python train.py --d_shared_expert=0 --activation="quick_gelu" --routed_scale=1.5 --router_z_loss=0.001 --init_std_router=0.00691 --n_head=2 --norm_eps=1e-06 --positions="rope" --tie_embeddings=false --init="trunc" --init_std_up=0.027 --optimizer="soap_variant" --weight_decay=0.026 --seq_len=1024 --dataset="wikipedia_en"
Below are experts of layer 11 (counted from 0) of a mixture-of-experts language model. Rows are named down (a neuron's output weights, with its number) and show model dimensions 0-127. Each number is 200 + 20 x the weight over its row's rms, rounded and kept within 0 to 999.
Before each expert's rows: a language model's description of what the expert responds to. This comes from a sample of Wikipedia text that the model never trained on.

# expert 63
Description: Copular verbs
down0,163,182,209,175,217,232,217,215,211,220,205,224,196,192,214,190,174,175,229,242,213,228,198,177,193,198,212,179,189,242,193,208,213,184,201,205,202,206,200,208,209,197,177,181,181,237,214,186,198,209,173,208,228,158,170,199,183,195,184,199,194,190,230,187,237,204,220,194,225,189,181,189,245,190,182,189,154,182,193,191,177,180,204,159,185,240,206,212,222,198,178,193,184,257,203,219,214,170,194,220,208,212,189,201,232,214,217,206,207,183,191,205,211,209,231,214,204,222,169,212,204,219,234,172,219,193,216,195

# expert 22
Description: Main clause verbs
down3,146,190,221,182,208,177,201,196,213,174,170,217,224,172,201,243,217,214,225,192,194,202,217,221,199,206,220,179,211,215,184,232,179,209,197,192,213,225,211,198,197,218,222,190,216,206,192,221,210,169,205,170,218,209,216,167,223,164,187,178,238,158,186,228,199,192,213,222,207,176,181,194,216,197,207,200,218,255,169,195,190,197,230,186,188,198,198,211,225,203,251,196,188,195,233,210,219,198,195,218,188,191,220,181,201,169,198,218,191,180,169,192,209,192,187,180,190,176,225,219,161,190,182,168,185,189,227,216

# expert 26
Description: Table cell spaces
down3,197,197,214,189,205,202,212,189,181,208,202,201,211,224,203,195,243,189,218,199,176,216,228,229,162,228,193,194,197,161,187,174,178,171,235,192,183,178,180,161,190,198,177,174,205,202,220,189,177,185,219,217,199,185,178,174,220,195,188,213,155,161,221,201,220,207,224,183,262,214,205,196,182,176,169,208,213,184,200,220,206,179,192,240,200,168,221,181,178,201,185,191,168,199,194,185,212,168,219,192,195,169,219,198,188,162,189,215,201,193,184,191,211,203,191,163,188,182,185,203,188,186,169,219,179,230,196,224

# expert 59
Description: Common nouns after articles
down8,247,205,201,190,181,181,233,189,214,211,198,188,187,211,198,237,165,228,218,188,179,210,156,191,181,233,209,233,161,174,192,213,203,191,201,194,153,166,189,187,228,177,211,190,205,208,200,193,223,226,226,193,204,181,177,205,211,179,217,175,210,199,224,218,238,176,197,184,221,238,192,221,206,181,203,191,170,213,218,226,199,213,184,202,214,182,215,202,241,195,217,234,202,203,170,200,218,200,174,214,179,168,225,201,222,217,184,211,175,221,192,193,228,201,223,216,215,217,184,211,200,189,151,181,221,196,186,210

# expert 60
Description: List and table markers
down0,239,186,182,206,176,167,186,216,204,162,199,190,215,199,196,164,166,190,186,253,200,225,217,213,210,202,197,217,199,224,202,208,195,212,168,164,210,205,194,164,212,196,170,197,168,204,183,182,191,233,190,197,184,216,180,178,225,212,261,212,182,216,159,212,220,231,211,210,236,200,175,210,205,187,218,211,202,205,231,184,179,231,231,241,189,220,204,197,201,221,199,224,198,196,173,200,210,196,167,210,213,170,227,209,210,190,204,254,179,202,207,196,221,189,197,203,220,201,192,211,191,192,202,222,193,187,191,185

# expert 42
Description: Spaces and hyphens before numbers
down0,195,172,183,176,192,220,237,216,174,229,196,158,202,205,217,216,189,200,156,198,200,166,223,207,221,177,171,181,199,225,185,171,178,209,226,219,198,224,191,180,199,229,194,247,173,194,212,176,208,212,191,195,187,221,200,188,191,209,166,210,217,198,244,196,203,214,213,173,176,203,161,222,206,187,162,238,224,206,208,242,149,193,210,210,213,179,180,187,191,167,172,203,198,183,197,183,207,177,207,209,203,203,201,216,187,215,211,201,196,221,186,214,212,188,209,195,176,215,191,195,202,179,198,194,193,169,212,147

# expert 10
Description: Foreign name onsets
down0,199,219,173,204,223,203,179,178,221,186,227,190,213,245,205,161,185,212,189,215,193,204,215,232,185,204,187,190,209,174,207,188,221,221,176,199,188,205,189,210,239,203,197,198,197,244,212,200,213,175,242,164,202,183,222,193,187,198,175,212,193,211,188,211,212,180,180,163,190,182,204,161,194,212,218,164,212,189,209,188,147,212,193,223,174,192,234,219,192,225,203,177,170,215,213,212,191,182,195,222,179,193,205,197,208,195,203,192,190,178,213,189,162,170,156,209,218,194,267,196,198,173,192,200,184,199,175,211

# expert 41
Description: Infobox field labels
down3,189,218,201,168,177,233,206,207,178,180,160,176,200,197,195,189,184,175,204,219,203,205,213,197,236,187,179,168,204,264,187,186,185,236,184,161,213,212,194,172,189,213,196,186,180,171,196,194,193,184,213,202,179,195,184,209,208,206,181,181,224,180,207,190,183,221,215,206,186,226,163,194,224,210,168,168,225,185,212,190,176,195,208,202,210,215,150,190,169,185,198,213,225,178,217,171,220,181,182,201,194,177,190,238,190,197,197,205,213,239,209,199,213,180,204,190,194,204,167,210,166,180,200,232,228,207,191,241

# expert 32
Description: Title nouns, final CJK pieces
down1,182,209,222,191,204,252,197,219,183,196,225,210,179,188,200,200,195,209,201,199,242,211,207,172,163,168,209,228,201,211,206,202,212,223,188,206,177,214,191,196,192,186,214,191,186,224,178,193,199,197,210,208,216,191,201,199,161,185,191,183,245,186,177,192,202,209,195,211,200,235,193,178,234,226,184,189,152,216,201,172,211,188,199,227,199,176,181,176,221,199,192,224,224,197,182,272,200,217,203,219,186,215,189,200,202,210,206,208,225,193,192,206,201,194,197,128,193,164,183,202,208,189,185,214,230,234,224,229

# expert 3
Description: Person role nouns
down0,149,173,183,183,226,132,209,146,177,214,161,213,180,225,183,200,177,182,206,217,195,197,189,200,195,199,217,168,207,198,196,193,203,246,216,181,216,205,171,199,212,201,189,193,206,205,203,221,213,199,219,177,188,230,179,210,176,205,231,180,200,158,220,202,202,209,183,217,195,196,175,200,225,222,205,173,217,190,168,196,171,183,223,212,180,194,155,194,216,202,194,194,175,222,200,198,181,212,225,174,194,183,201,204,198,183,218,229,189,191,180,227,216,209,209,168,212,210,198,180,233,223,170,213,188,195,191,226

# expert 39
Description: Quantities and m-initial pieces
down1,213,165,249,206,233,200,206,201,221,213,237,232,187,196,177,226,223,175,205,174,221,220,175,208,197,189,202,215,212,209,206,207,214,207,219,203,185,207,220,187,192,184,162,229,187,182,215,192,198,156,206,180,181,174,202,190,198,185,205,214,178,150,208,182,234,211,191,190,204,192,195,171,238,218,197,221,176,195,230,223,194,199,208,228,196,179,233,190,174,208,203,204,249,204,188,220,208,172,196,222,207,193,175,216,186,196,220,244,230,207,238,211,216,218,214,188,152,224,185,195,207,192,196,224,218,194,205,192

# expert 49
Description: Definite article the
down0,207,210,189,185,213,193,200,195,219,199,172,190,168,217,184,174,197,203,186,216,201,236,186,202,172,181,202,216,224,243,184,193,185,215,166,218,218,216,224,217,236,207,221,192,210,168,188,181,168,257,197,227,186,216,216,176,220,233,194,198,192,219,201,157,185,205,209,226,184,190,219,202,199,214,181,203,191,192,226,190,182,186,177,182,180,187,121,177,176,198,216,185,206,196,205,189,195,192,213,185,207,173,174,202,177,174,225,238,180,181,184,184,220,203,203,185,203,182,206,183,189,180,178,179,185,231,219,208

# expert 4
Description: Particles and prepositions
down0,169,205,214,204,229,191,152,186,211,170,183,166,221,188,217,173,199,217,171,187,207,243,203,211,198,231,182,221,216,204,198,179,194,203,189,190,213,172,187,188,210,227,233,167,211,207,167,196,220,176,214,196,178,212,235,196,179,178,192,193,176,198,191,203,203,233,213,210,219,214,182,214,170,197,180,201,183,196,213,227,198,207,186,199,185,195,201,187,185,187,221,233,227,218,203,214,207,203,205,170,192,162,224,215,192,194,132,239,187,213,232,218,190,166,196,179,227,221,198,230,224,188,216,184,178,205,190,182

# expert 34
Description: Table cell separators
down3,191,229,185,156,161,245,206,200,205,215,217,190,212,195,211,176,199,228,172,190,198,234,186,212,219,250,229,199,203,173,199,193,196,203,220,207,199,222,223,229,191,207,182,234,197,170,196,213,174,205,189,191,212,209,189,216,226,222,192,191,192,194,197,199,196,232,182,198,196,176,209,216,214,192,175,191,204,211,197,203,177,166,179,195,202,210,201,167,185,184,176,191,184,209,223,185,208,233,191,215,213,181,177,190,201,201,231,208,186,225,188,173,213,184,254,190,187,205,260,167,205,224,164,223,188,179,177,164

# expert 9
Description: Word-initial capitals, codes
down6,207,155,175,207,195,214,185,220,179,233,223,171,182,188,215,246,173,214,225,195,200,201,200,213,175,224,195,190,216,200,210,201,232,226,166,227,166,227,187,201,189,173,198,207,198,221,209,217,210,157,249,202,213,212,182,222,206,179,180,219,201,168,216,166,183,205,191,187,153,212,205,226,186,193,191,204,187,184,183,217,172,212,198,230,213,228,256,217,199,219,207,189,190,196,199,180,194,183,224,208,179,220,204,211,225,187,164,223,193,217,215,201,227,205,211,166,214,211,191,184,191,189,235,211,195,191,208,187

# expert 29
Description: Auxiliary and copular verbs
down0,231,208,211,222,209,184,236,166,195,213,190,202,190,214,206,181,167,188,206,198,199,202,192,210,175,241,252,224,227,242,201,177,227,179,193,183,194,217,200,186,174,197,204,195,183,180,201,183,204,162,185,238,205,187,222,216,197,207,194,198,194,218,183,220,209,193,187,201,227,232,182,224,188,207,203,180,214,229,194,214,192,186,214,198,220,207,250,198,211,151,208,172,189,222,195,206,236,224,212,221,163,204,205,170,224,160,227,187,168,201,218,184,193,218,186,187,221,202,209,201,198,211,217,238,165,176,193,204

# expert 5
Description: Capital initial letters
down1,204,191,186,177,194,208,215,187,187,217,175,235,216,223,189,189,167,231,162,179,239,214,225,196,218,232,217,178,219,176,226,185,253,190,206,195,187,199,227,203,223,208,211,198,171,196,203,169,176,196,247,213,238,221,196,178,198,231,201,209,181,161,194,218,209,210,173,176,182,183,222,207,170,184,221,186,227,192,227,163,203,226,251,214,188,176,222,206,189,208,205,207,195,178,209,207,204,202,214,219,185,236,197,195,202,208,213,227,207,179,208,169,198,209,191,206,195,213,191,206,207,194,181,200,221,230,182,236

# expert 14
Description: Coordinate and code digits
down0,170,195,175,219,210,196,226,215,175,210,177,208,192,215,174,207,195,184,227,201,196,190,196,204,163,188,179,165,196,173,190,217,233,227,219,226,186,206,168,204,219,191,181,210,216,167,183,183,167,205,196,174,205,177,191,192,201,207,149,239,213,187,220,190,191,205,199,178,210,219,246,199,183,205,184,214,203,193,186,232,218,190,211,199,200,188,136,185,192,228,201,223,236,195,197,219,203,226,176,192,187,173,217,209,169,161,226,197,196,215,218,219,207,187,193,173,217,209,174,187,214,181,201,193,233,172,176,228

# expert 18
Description: Modals and adverb endings
down0,202,232,210,206,167,214,216,255,218,232,207,205,198,235,185,188,212,202,174,186,205,204,198,207,207,205,191,203,194,199,222,194,212,205,204,212,209,182,182,194,239,222,199,200,224,248,226,180,218,148,204,255,210,201,211,222,199,207,174,227,194,198,197,223,202,200,208,189,185,175,183,216,186,174,181,202,239,220,163,180,209,223,196,180,175,188,231,188,208,213,225,185,201,219,187,225,196,202,240,186,190,216,178,189,210,168,184,185,175,234,204,179,174,203,220,237,212,212,214,235,205,230,214,178,173,197,196,186

# expert 13
Description: Linking prepositions
down0,211,215,211,178,200,190,248,212,175,202,194,179,223,179,190,170,194,209,208,192,216,253,218,236,195,228,183,197,208,190,212,184,178,201,206,152,219,188,191,202,211,205,203,218,168,206,192,200,197,196,211,189,204,190,192,242,198,221,213,198,194,191,145,219,205,189,185,174,230,187,203,192,180,186,215,206,162,234,174,189,183,160,210,195,209,213,262,221,218,186,181,208,185,219,208,193,186,202,171,227,194,213,245,204,183,229,186,192,188,199,164,180,198,206,211,177,205,191,159,195,223,220,192,186,231,200,195,203

# expert 57
Description: Coordinating conjunctions
down0,203,192,168,204,213,209,139,186,170,223,216,199,189,194,196,195,196,159,191,186,182,202,212,216,205,193,191,192,218,237,149,216,204,198,203,204,209,224,170,196,182,193,196,203,169,186,207,209,194,173,152,189,226,223,180,222,184,236,202,191,174,219,220,211,198,221,210,193,209,217,184,158,204,214,187,237,212,223,187,217,229,173,173,206,213,217,185,206,224,201,177,204,183,208,228,187,218,203,192,188,195,185,183,201,185,201,214,206,234,228,179,154,181,231,226,206,214,229,205,205,167,242,204,183,205,196,175,216

# expert 20
Description: East Asian names, CJK bytes
down1,225,224,153,198,208,191,152,229,167,193,218,183,194,183,174,157,208,189,220,164,190,175,195,215,205,204,191,174,212,222,200,202,200,242,227,246,201,230,202,230,211,187,227,208,191,159,203,200,202,190,211,175,191,197,213,213,206,179,193,179,206,209,192,201,218,176,223,187,188,211,176,177,195,164,195,216,207,164,177,205,215,214,191,180,215,161,256,191,194,198,207,199,190,222,201,200,179,200,149,217,192,199,203,174,204,221,244,208,230,209,199,217,192,200,186,192,197,197,183,223,217,225,208,198,204,216,207,174

# expert 2
Description: Line breaks, small numbers
down0,232,187,181,209,199,193,200,220,183,223,202,197,177,193,213,181,183,224,169,170,170,171,179,177,202,203,206,164,210,193,179,234,176,205,182,215,187,208,218,213,190,197,190,199,185,156,219,199,207,202,217,180,188,173,179,166,169,193,226,179,237,196,208,191,204,219,195,206,195,165,227,177,197,216,229,185,166,203,232,184,214,187,185,198,221,202,165,186,217,223,235,225,217,201,200,239,193,222,230,148,184,180,231,192,173,203,196,238,207,180,226,182,188,207,219,179,219,176,236,201,194,204,176,183,207,203,195,186

# expert 8
Description: Leading digit 2/0
down4,205,218,167,232,213,198,195,177,200,209,189,185,180,187,174,240,201,182,186,211,178,206,183,170,220,219,218,190,190,187,198,233,202,182,217,188,154,207,200,211,169,223,188,178,186,201,181,187,216,193,188,171,203,231,194,182,181,182,185,189,188,207,189,187,203,208,196,217,200,191,194,175,209,198,205,196,256,183,202,236,181,185,218,169,217,167,148,184,179,219,194,178,219,170,159,191,229,176,198,187,208,183,223,207,242,171,202,150,181,224,179,200,180,181,186,205,187,214,207,203,194,246,197,195,213,197,179,213

# expert 0
Description: Final year digits
down0,212,178,207,188,172,210,182,240,190,199,220,195,222,182,195,187,187,233,210,190,181,229,202,179,190,191,179,174,183,219,206,210,232,197,243,231,166,211,197,187,207,194,162,218,190,221,189,182,224,200,211,192,196,199,201,159,189,184,183,180,185,195,188,168,182,217,197,197,229,198,230,220,258,193,156,177,179,208,184,181,197,187,211,210,225,194,222,184,180,215,219,204,189,219,223,195,205,197,183,179,236,211,230,168,210,180,168,155,201,218,218,214,228,198,208,180,184,191,154,196,200,213,185,188,194,230,214,211